config = dict(
    num_hidden_layers=13,
    lr_router=0.000255,
    extras=['capped logits'],
    beta1=0.95,
    warmup_steps=50,
)
Below are experts of layer 7 (counted from 0) of a mixture-of-experts language model. Rows are named router (the router's row for the expert) and show model dimensions 256-319. Each number is 128 + 24 x the weight over its row's rms, rounded and kept within 0 to 255. Numbers have three digits each.
After each expert's rows: "gets" lists some tokens that make up at least twice as much of what it gets as of all text. This comes from a sample of Wikipedia text that the model never trained on. Tokens count by the router's weight.

# expert 12
router:157139102143164101154128134100138180127133105125151138116147114101113118142139122101145106103147134128098123156146118083122139108115125142116158116149122142105167146172137147100164139159146099
gets: "\n\n", "\n", ". ", ".", "- ", "=="

# expert 22
router:134114136164111123134123145118157079089156155103107112153178118102108162131157150160124143114113133119155119179111133091133122124087168169128151121121132160136131144104085141105110102131125113
gets: ", ", "that ", "which ", "\n", "this ", "ed "

# expert 32
router:084119149183154131120144105108114132152187135158107114131119153109138116129149106140137163148149152150114105126102113127090150121130114105125164118101107164109109138115119144118110144122134125
gets: "|", "W", "S", "V", "M", "r"

# expert 29
router:149104119116104127137114140195100130136127108175098138065098145122106106149210156092120119131161097156118100139142138107117127116130125104105145138156132103132138138158103075118117121115107137
gets: "\"", "| ", ".", "= ", "most ", "much "

# expert 5
router:160148108177114112063160099086094161141162152154124143146127090114117122139153148145120134156120161129144102174127106142135171138132141145123123111137134133119153132128118127114129161119137162
gets: ", ", "| ", "(", "; ", "\n\n", "was "

# expert 0
router:130170156137147111170131146137110110118117138138143160155153132103107123176132141096102132107100204075095129122098131123138125128104115118077144147120110133127116101138113161192132139127120114
gets: "1", "es", "er", "9", "2", "10"

# expert 53
router:067118113124154111149085140105098137101112096147121118159089134137040102108098151116114146128178125108140131090143159139127124157104115180111094165135106107082135098115129112098129131138123104
gets: "of ", "to ", "at ", "by ", "and ", "from "

# expert 37
router:095100104130105128119112123120121176126171160110145121114106112156098115185119121089123098126119100106144119126134122118127094089096183142123153142127144114125145142109139106160194190096146148
gets: "- ", "the ", "-", "and ", "/ ", "N "

# expert 17
router:100122119144187119088095138079155171103114150122124188127133118140107132113144151188138098126124125123137120129126097142125174081112104113153131132106137101169107101130140126105151125121140089
gets: "(", "| ", "\n", ", ", "; ", "C"

# expert 59
router:091156171107096147177133126133135180101096169160142153143109138109099102110145172114086147109168123140085127141138169118147091152113129103094147107118079079154121147113141150119176125152098155
gets: "(", "0", "– ", "U", ")", "á"

# expert 27
router:125107126167130078119156115128071149124099133138133101089143129111155121109100136095177124101120113144147140145133146146118147097097106118139160171099119110127177108115159134133115105137131130
gets: "\" ", ") ", "ation ", ".", "ing ", "% "

# expert 20
router:105153124157093162112111121164099113102126111136146127125119136122147120140109151107093147140094156134133106103123178161121137111144112138149174135115057104098116109133119129085156129088155127
gets: "==", "|", "===", "career", "ent", "°"

# expert 55
router:118105154150165148109107109146101153149171141157133183108136104105183105156115123145156155150124173112132116115153125109112098106097140107168139125146097103094120123132103142138132128119143123
gets: "o ", "al ", "a ", "y ", "i ", "n "

# expert 11
router:099134108117136147118135157144123146121114141118130136110123109197122111100169156118139120183134104140160095133147154152140123156156159130105113123149142101108083152110116093093102130157136092
gets: "in ", ". ", "as ", "| ", "from ", "by "

# expert 48
router:204127127102097147118132094141126132137131140116141099097112144122118180097127147158163166107157137140160146132087131111124111109079110128137124138153134073130145120138118110115101132117113168
gets: "'", "at", "ar", "et", "en", "-"

# expert 60
router:144156140145148086132133127134163091147111124154114118181165181133131141134153125105138133152133152142166142135111166147098171112117112111112096083115165149164162138162137117104108124092095125
gets: "el", "==", ".", "e", "tic", "V"

# expert 34
router:109109133097132129111112164147141145147161111144196124155119135085166151104136140136062130089108139092156116125120096134103122144118098133113144126118172107126120119143149145100106111152118127
gets: "| ", "ation ", "a ", "ia ", "ant ", "tion "

# expert 51
router:134128149095105119108115083138086154064156135126156155134151121124096136127136107123196164102126130172123125114102111100112090144137136136117143103158060109174114166163121120148139138146107128
gets: " ", "\n", "% ", "N ", "County ", "N"

# expert 50
router:150164132139105099092118105094144103095147102115138166120105108108111166170116144167143134102171107157094140146120139122083132140149109151133117127102081122135128168106119150135124172201149132
gets: "(", "–", "-", "he ", "He ", "201"

# expert 18
router:114160152110113095120152144157160147146114146130151144129159111126087123137119152135129113130108158156160095141124149133156130078139164147170137146101127120122097127127141119126138147142115140
gets: "the ", "It ", "it ", "\"", "pre", "comm"

# expert 23
router:088115127120154112091092085139141122127119106169192148113127098092123128111165154133115161112134108127139129135128130128129134112149107132138122142074134142133140114108101109147140146109150079
gets: "\"", "and ", ")", ".", "or", "en"

# expert 47
router:119128095141096119074101111107146118107146120122160119152114153124144150114095126098214091108075113141105138110128129141126130134131166094124093133138127146109150134156122166108134146122129128
gets: "–", ".", "ing ", "er ", "-", "th "

# expert 38
router:144131166146116150147086196130145131126067128089161106116159103092142163080069145129171139114100086136114127127102078138133135150161119111135155170118107111088150131158122164134128152167120070
gets: "a ", "the ", "al ", "an ", "s ", "at"

# expert 28
router:090115149132118119115080109111099170139156134185109151147111086131126141134086108151115151131154137138089157113141143107112123083094144115130147150145148117149153185112162139107103123101120141
gets: "==", "/ ", "8 ", "0 ", ". ", "8"

# expert 2
router:123132120084167144130129151113164130155127124125137114155129131152158140146111141112173120144167115085136128143149125119092102115124138115179163148152100147133126123143106182145168106120115138
gets: "P", "| ", "201", "200", "202", "-"

# expert 62
router:144104191166120088137107164123113143117133145101142150158186123147050101109157113137118082088118128128155110133099119115151113134104135055136125104128128119156110112151116092115102112122119135
gets: "A", "H", "D", "M", "L", "F"

# expert 6
router:108130115145106111071113189124153125091168104128176130160170110114132149117134153120130146114108146115115110121156145179154136138158148138134161165097133131146116159167095131129121137149106100
gets: "as ", "for ", "ing ", "be ", "released ", ") "

# expert 57
router:152137145073124116170127122120162075132107120137149134133138146126158173155133057132144112111153116136093157143109129124152149092140095128127094143099143158129135095137144110140142112085127175
gets: "l", "M", "L", "at", "an", "H"

# expert 25
router:132120162087077069150125109129160107127146123118143113089137137105135115130087077093106108099122119099118176137114133169123171133128118157153133126113147147147148077136119123157170144067114112
gets: "en", "S", "in", "F", "4", "5"

# expert 61
router:114130135152179114135079105161126137149137102167179104103149119133127109154122154139097103095118116111123108123133115149137140140124153148125131085137094120154149147142119132143104075122134148
gets: "s ", "s", "1 ", "% ", "its ", "201"

# expert 7
router:106134107137162136114146142153105164135110122094103127116114116124086102104146147125134110158140133121147118107152141131121145162167146159092108103152163128124097141112124149115104152158153131
gets: "was ", "is ", "were ", ". ", "as ", "are "

# expert 40
router:157121153103083116108104125140125100135099130111129168104081163105130085100120123119135147133156097101134172129157146141100101131125140128138082141153172137124122120140119098098120141149118113
gets: "|", "other ", "they ", "two ", "such ", "only "

# expert 3
router:096089129107150155124167162091111115124160120103161124146135067181160119102147147105132152118137100090139115149129119147087107112119164122148109150124138114121135106098158168085129128130100100
gets: "the ", "|", "The ", "E", ")", "g"

# expert 24
router:175088120121099114140173099158139120118128133170128124106112090114119121146140163154121146158139136139136100143112138169126126139112146127133125089112097100083080160125122123144092133178112123
gets: "the ", "\n", "a ", "The ", "\n\n", " "

# expert 16
router:125114166114137109133108145129052137131140142124155126113126166089169135120111150120113138139098126090114131124113141188050122106063133090127160145097085161128140116141117146108101097136141127
gets: "s", "es", "ing", "ing ", "ation", "ic"

# expert 10
router:152123123160142125123130105159126175122122113113134115116119126138148107113170161166141118150150099116116105053142161158129110149119152163098131129137133080148153173067127179145151186152140111
gets: "in ", "of ", "with ", "on ", "for ", "at "

# expert 26
router:103143109138114093134104150149149159096104179140116130136148129112144129110095152137091103120149084083159116149137172128164144134142125112095173114129123094133169076116129097100156128097173108
gets: "and ", ", ", "sh", "1", " ", "0 "

# expert 21
router:113119147131140138133109134107129089146149129134157171104144165130143116125107125110125112100128147134141127147148138146102069123100117102117131122112139153184134101101156151166150112115091151
gets: "R", "es", "om", "as", "9", "6"

# expert 39
router:137111107141159099081109117117121151124144125148146144113119125099110071117136134162145124177147101146093136128159099130119104118143138147134128127111129143136110138150153118119179148129125132
gets: ".", "'", "G", "o", "196", "S"

# expert 41
router:150132131100142119168110122110124100174118157121118135144126128137173137084146115169169133149143109122134096161138131127140103086122176116128093151146134149093138128120113150173115111136133168
gets: "\n", "ed", "ent", "tion", "id", "ur"

# expert 4
router:110162149143124163117139140123132084130127136098148165136129054130130102128097121121145109152144194129138098124110129096111114135124164137133136141129130082140208128130077166112140140119120109
gets: "the ", " ", "The ", "is ", "==", "."

# expert 43
router:151134097117120085159092094102152088166111137111164154135117126170101125157155145144126094143102099111149090149140089131133091105116100101094137078148149111123118135105125142079127113132092171
gets: "a ", "| ", "an ", "- ", "==", "\""

# expert 15
router:152126132085133121173164131113154080130131135130131152138134147146170164146104071126113117122148137128116160146124138116112143091140115109122116120126140170112113088125131110159144135079117184
gets: "k", "C", "h", "H", "K", "S"

# expert 1
router:128134138160111117118100136154136116098166123118133123092104120121141118107124159136168144111134088111161161133155172102125105170135132138133110109158086134123126116119106133153089147146136077
gets: ") ", " ", "- ", "\" ", "y ", "ly "

# expert 8
router:140130126100161163127144103093145089141122130105150106151136143147124111115153120142117125123145178100133109131093135129139171099117105103169156151121116173153150131152108124115148136104100163
gets: "V", "S", "K", "W", "ak", "D"

# expert 9
router:132112132122104140095105113114144119124084136117100081133154105169125134128154160127134124146099110138091129138115124139127145172127138124143158151130138063145137141146118103128101147168111105
gets: "in ", "to ", "the ", "(", ", ", "| "

# expert 31
router:134163077153093128086104129118122072132082080140062128105101154094156140156135150131105128123097170104144132115131142135120125107111102090112078111105112091145120142184142149120134123116137118
gets: ": ", "| ", "; ", ") ", "up ", ". "

# expert 35
router:143109164135135129093126108136118087134131149187139126148128111132164117149122141127134125132140126176113150121119154137132123164106143099071133137136141141127147137129140114128150116097124103
gets: "'", ".", "di", ",", "i", "li"

# expert 30
router:119113102141128100099077119122121135153147087143112141148125106144108129196139157109127173140129135148129109112195171186125163129114123110140080098127120155127124114156129126109142138141137073
gets: " ", ".", "0", "0 ", "5", "3"

# expert 49
router:113124117150112155108106125124102135134134128189182114093167126116161103125135152122133144094092138137120099136128133111138140174123100140129143117143089118085128169113120186160158122151136092
gets: "| ", "s ", "a ", "The ", "A ", "ation "

# expert 14
router:136114156163095168136113139121140083101111162162133147146137099127119125140120178146095114108071153102142132131124128104088130164154129142124098137201081138144141097091122132104159133109108121
gets: "in ", "and ", "his ", ": ", "In ", "er "

# expert 63
router:118154137123122120152098124120113160112118150154144128146118123117086121162133209112109152174174142097137092129127087151081138151138107136119103124115134115085114125124135125187123166120153106
gets: "and ", "of ", "\n\n", "\n", ". ", "but "